{
  "n_layer": 11,
  "d_model": 320,
  "n_experts": 48,
  "experts_per_token": 2,
  "d_expert": 256,
  "d_shared_expert": 0,
  "activation": "swiglu",
  "moe_layers": [0, 1, 2, 3, 4, 5, 6, 7, 8, 9, 10],
  "router_score": "sigmoid",
  "normalize_top_k": true,
  "routed_scale": 1.0,
  "balance_loss": 0.000123,
  "balance_bias": true,
  "init_std_router": 0.0218,
  "lr_router": 0.00156,
  "vocab_size": 2048,
  "norm": "rmsnorm",
  "norm_eps": 1e-05,
  "tie_embeddings": true,
  "optimizer": "adamw",
  "lr": 0.0014,
  "beta1": 0.95,
  "beta2": 0.98,
  "batch_tokens": 131072,
  "seq_len": 512,
  "train_tokens": 621700000,
  "steps": 4744,
  "dataset": "wikipedia_en"
}
Below are experts of layer 4 (counted from 0) of a mixture-of-experts language model. Rows are named router (the router's row for the expert), gate (a neuron's input weights, with its number), up (a neuron's input weights, with its number) and show model dimensions 256-319. Each number is 500 + 25 x the weight over its row's rms, rounded and kept within 0 to 999. Numbers have three digits each.
After each expert's rows: a language model's description of what the expert responds to. This comes from a sample of Wikipedia text that the model never trained on.

# expert 16
router:502519507530470445493528499523509496461523506510521502450517530513500500522512483503492491505511495542482475494504529508498484468512505515472500516546442523481470505504468523472475515438443520
gate2:481511497470503491563545496544472493452442504493450505496505511531487520506471516452517488503466486484516497506474512521484490491506473529485480518517458496483497515502465497474507473486480475
up2:455538450512490515502507515542493499502513492508487513506462511519509476533507474491524510521467507524489485502487479505478526512514503507511530498525528489510481503508503496480518504504528537
gate3:519479521453472524504491475489522480537505472505507495507441497510494528482495506505486494506472539505488516543512472506457490503475472512494474520513455468516497547522505463464490514520510487
up3:490478490471484456521533488493489491536518501489525505453471479471483518524462427469520515511515474538473487517477494471519468527495446498487480515515561481510523513485467504498513441476505505
gate4:477494468529513478504492505525484494510538516506503509510470530451450511552445495505477527529554548495499480492457501489464499566490495485548519465549471481511497506491459542519563481485487498
up4:508524483481459509499480510556477482511495552520483566501525489492500474502531530468508479488495452508485494504564481434513509512514515518496510545456531450539501504492522469513498527503507517
Colons, periods, auxiliaries

# expert 43
router:501492486512482489516504488492521531507504504503536494513496492477488485515495513529507505531496492507493493501501528543492475420502526449490504500543439494480488494498448521484498534478438503
gate0:494514545482481496493498547507473465453513469498475476494532519508490460509511494506490504511483536548517531511521494538510520500466513500480520496530462441511502493520470487501500479512466537
up0:447513518520499516471482487483475512490527431496500546487499496497482486511499553453533496501496538524536481523516488515510505531475468497518502489508503476459496493490481503543512517480473510
gate1:504445522520482516497475481493487494515465549474513499496481460524475532476487468510485495554506517494511484499458504521510483476484462514557477546464496502523526543513487443537496510500482476
up1:493474487531502492493497473512498447492478529478483572491504482513483486528509481499503545515519542519513488498535485445432513484495531471479528536496494487504501465496497522495519496466471463
gate2:496467503520520453445511494535545532481529450539487507548488452502469492485497488498493523470492470497500511505501532481539555471508467508542466506476497522476484499497510510500464515496443485
up2:509519502477496545535502513464515473505480500518489502499501526501557510551501518456484518527525513462487484491500486507510466517524471537519465519521488521503507531517442478479492495503486488
Plural and inner s

# expert 1
router:473502461527467483511529501519529543501488495533538487474514516507458505478504501515498498497529536536499503512511525508510467446500504467475484539517454506487464510500478526480484508503421520
gate2:542488478540488504481481540517515459508535481497526509497497501465462492547505508474576516482512461486507490507495490519498475573524485458485515520481476505488523507514496509514524479511483480
up2:480474538467511496518516485476542503496425489499500475464507502496509495455475522491436544495535463492494504486447489496490518477496504490465502516471467486493560475493506509523481487504464473
gate3:523474482496475453546509506506471461524456519515537437523484517515483506504505500510483465523489480458549456495537516468478481507502489448508466462510505524506482484516482501482506454481524495
up3:522495510508503498462511535493530458497563502484527515488455495484480497480493450513467527479507539490509477503508509481463508481540502502553498518480546465552527462510503531542507528489471513
gate4:498525526504472493491493545529545502477492489508483446494571550469469528529494492510473536507511462501493476440504493503480470489544518479478528480521543525498515461516487523515504499485500506
up4:504543528498448495524475481475496526514497525501494503521486511497475575490463522475525484496516533491485485486495523482511491507470505481529503532461462483466495509508533505515505461474491480
Periods and colons

# expert 33
router:512504456521487481504527501497507526506499514475509516498509517529497489493501517504486516507491504503496466538512490515508461453493482456477439577502479492498454546514454533468504504447423477
gate0:502495495476533454478498489502525472557507511501516461521466475458478458498506504484499519511478499480485474485460517494512497560551465501490448489516468474512536501509538514503496500520470489
up0:517489476492522507517513503529498507494434538495468482527518503522499466481447506535483460498485489500529512497484470506531497461552474495472476496508475492485481514489562516482576494526505489
gate1:469471517507480519463522494514465517467514503499505539503468484525500507457515482512525472512516481503493486507548491474499574495472447534533472543508492498529454514553529518490505517483496494
up1:454488489558522494500472474519506482517491477506475503523495486491473474477480485531481515527482481494494511488532498465498529509490550478500495426514507482501536521529510488525467509470495511
gate2:499485534489497489510491519470510472510478505505551469481509425455475486509551499524503527518509453503498500514542536490516494547519504496484470497551503494497524500499509495463502511520468541
up2:471511507529491488504489444519457517512514521506485492516470517472489527510488481462527506536511500501517472444490520495484523508513501504521518491495495517505546497533508515535478471492506482
Word-initial syllables

# expert 12
router:492476471538475458507508513488528527493491553476553519478506489489453515517488476501491514493510493532493514528523510517500493452516507445497512515535479516487455528491448518472484534466480514
gate0:478507481493483506458531478509554540494496496496475515496523486476491471529495494496506527493477483515539575506507517537540467495495484433471543469519518527506525475457490491521495513499506545
up0:512515501503479502474508542495543533501473537474455502460500511511493535514500518499493532473520452505569482518516498499504485479524496494491497504574513485422516501524495486465496499479500504
gate1:499529515501486473487508501481505467463518514483492517508492559520470512514550496451496502531488506446532481534548515512488483450490486522510487503497490448508505531516472488457471500468506541
up1:489491463547526501487530436476495487526502495476502520564520534513473486472531519467455491495496478470488484548541466491494490503526537508472477532490536535477459526501452482509477469535500444
gate2:513485538518473487521509502517529518497486507513514520528478470514500486491523523514491513495464486521476510476505536497503466491510524496490502502456514507518490519592494491495475528527489526
up2:513497520484521463506506489493508517494511490502499484508493509463502486546521520480549516481506541490465532530496525453474459540528493529484466505498494539512496494450504492540517501463500533
Table cells, name fragments

# expert 45
router:510492478520497478533520479510534507506516518509559521491490464524481511525511490483499502519539469529504498521522525503544500434507485434518476534527474539503480531501435507509477557490424507
gate0:483479516485489440468499507484480505494509513500510528479513478523493496466509498505494498482436506548460497484474518508517490503510500473525521527474537499520532490497531515514539486511447489
up0:527489497534535469527471508469499496475487474478497447498484492490486482542506502479498483477498526457476502537530505531480507532517500517490482520495524487494503487466494512497504495477517492
gate1:480492523521494499516504513525547478462505513515499508461482476500473525493515542476527481509478473443522514542480471467513462464514511470460529597497513533523523494517471481502518481466473500
up1:463508486518498516522497506515526498484485491471519475506548564471472514518517530516449520478534510496481492510512457532482450533522511528520514513533538509500509546524491476478509502527445521
gate2:509523504480516520452440477508489474472523526484477497508509502480504503472518520479461479492501459473471562519483509512462507456480430478467482508486519484474469484494475519502486516555482541
up2:487491540463473508499475492495540506492502507523473516515513493487528531503494501506488520459496483457489538484524482520486499498510514483515499516490500525489498442466515469532487473495477533
Latinate inner syllables

# expert 27
router:476465497512529506520520510504516541468491524517530469486494513504487504494520515480525509506516516517495488510531532521497470456526498466506516516459467512447481545492456479505473498470432510
gate0:516494492532518506496491499481534487477537494480475555502506460557478521510502505511493510500469483495456525493495505499481513486513524492511499502522518532510524516520519491493518549508486528
up0:461500500507527531497495517511564517535480472452546534509486480521498574491466463490510488524466502465475554509466523520503533503464461478521497499527521537516491502480490521512487535486469495
gate1:512534538520458477496511464552516417513479526523520479495495501511500480506551505480501531494503520467477472531529544438506507494481480535483494489525503507516503522513512511445484504538491484
up1:469459526498479484515496507484452493491526495527461481505508576488517525489503520508569485476506493520540477466470491507538500495512518512506489527487504470506531475505492509562499493548510487
gate2:501519471543530488476500494478494488466514529476517493497518524526502501466498540488497453484499494486483541528512536481475528476466432504502481491524519476476507504490494510475491496487508609
up2:504498504514481501492497516484535531534533509516437551477491513496540524484482485513510479494483515457427468497483521530517537492479531472528499494503522493475494457529504494524562460540505470
Spaces before words

# expert 29
router:491495482513489452508512463513535537526488522498489478468501515496457491482511509480510492503498465506515487503509500502521462478493519472478478526517437506541496542516455575496492516487477490
gate0:473541481455536501520523501493465496507481507498465498491523529497479503500507476504457528497511492522495494463504543519496521492519493511562495531527488533498522517479498500555434539474516494
up0:500514512493510545492517493515525529535500511529511473495477452507505485524527520525510532494452502510457476532447526479492465498528486512557457511525451486498505463542494445506498495512467463
gate1:500503513508483491487499524445504473495506532524535501521487500485486478493500466475526502528493482517498503494527470498478539509514453511514461523534424487505498494464496529454490493503506495
up1:466517457482472508502484515482553546527501454507501486528489516526490472506483491476472519509493508508454481501456498441563517480508480455550547492516489519499525503458507513516492513493513494
gate2:532513490550487500498528546509521498503464515474462497509519519498490531502528495556525518494506461499518488509523522486487475474497539491487497494464505518508515497514519500481519525492490543
up2:453503497510508479530548480488456497532517474502514492519533494544520499464539500466509462479521538519550474489454482474552517497462478516522505531525487453504497475495456506532541468512453482
Inner syllables with l/h

# expert 8
router:495477478518492447501520491512539526478505510491517503501503485516486519502492502480481473535484509531525517504521508519505482441533501462502490501513483511493466498460487563500493547486457508
gate0:492488457496508510517451514492504534498470457438521488502506522515490521517501507512518566485512493490489496535527514523496473518514520443482496488523518505472520511513459535520521517494502527
up0:428436518507489517517466470516478510468489458469548473525526517516510528534465522491471547455497494482496543496468492531497498527527526471513524484484486463459472502518495498508532522543491462
gate1:484519484459514544536468483487523546478499541497487453516520482525498475533502533496479532457540511503502482493473496456491486481516490494543510495544493464507502474473498522531450506453520465
up1:502502460503473460486504473537424485483546482504578473530527466499477504520499502513513525512517478501484485555505500480504505517506497503470476480508521507476489506512501494506515465483519490
gate2:450502469512506453500494465526501513485504538524524486465483464507529453515491439512481503540486458535492523492480502505485520496531492528532493561471490491497461481504521533516476500491507529
up2:466517499477501462510470476478466540473526479523516508484468470512488474457500516498474511520482521506474507467502489552514514475488474493528505495467533462551503503478488547499492504495489547
Clause links and dates

# expert 11
router:517472493520471481515493506481500521498529532491539534497477499511474510515491505536499501547515519503496491523515541510488479468523483456470438493539444484475473530497486515518475508465467542
gate2:508493493499509530516486545511521487506498511504501509466527485558544532485487569510503484500508527479456510534483457486500572514471490503454511487490472487523456479489518529501494561492504487
up2:477505531512497494516484533473511479510485517499506533480521528524466504480520491513485482462522504528499496516530499517475541519468521502494534474496516504497471422510520503516489511474494501
gate3:545521531520532480485464489447480499471529462510516522512540510510446498544475506512505520460485531476514488453526496507517509537482484483504508502486489513527471530502513516558509468477518525
up3:506554533455509481515499507494486489517562531480497524539489510514518451525464501494519497475537478497550540517509499527518524504469497487476495510527430500511501534470536532491483518538517475
gate4:523487487525523479486523589542519501494508523492482545547490515533500533476517547519500479499471522483520539478513492519461533478532503471516501490465500520489506475560529519515472503533484523
up4:510467531514528474499497527484492477523525499460464530521475500515485480501454512509509500532482504512479528517477546554531493454512493458499498461507508496503497493552547523478533454510483511
Mid-word short fragments

# expert 42
router:479510498550503479511527522493518523486502477516549473468501478506482508508522491480519515505516520495503507521522519516517475451522507453511448520510483545475475535501432534480475502468481503
gate0:512457524489498476500497527532499480484503494527494504472453485483537571536513451500525522534504457505498480485482548533490551515493514541493467562511488508511513477537496456504540505512493512
up0:548479487498489518541500499515522477501434490466497511471497476503501469491468491524478510511503499515511536482494521463510497472537479490526466505513506521510457499472480490459523493481525513
gate1:473519475482461477535549519558503517465494476514538466540520504501500511496516493507482489498484534515481584518468533501523498502454514512491512516532507494490511490495481485470482474474510487
up1:515456486537557529512517467489484484536454487518494536479512495476517505483490490492565549528500544515442513497530522507478500506444508493503510522527491491491516562470488507494508512518469479
gate2:539479447495469467508528486491527548486508479525476481494510501509460528495495484519486562527516487481515533521497472472523496516523506503443505524528479477512477513476540562520494486474499517
up2:500488493498503497501510513495580496523479532482507509533480462484469486484522514465491564512496515507495486504513464444501462497470476469532553534516488511501555505475486487561494518520477478
Capitalized name openings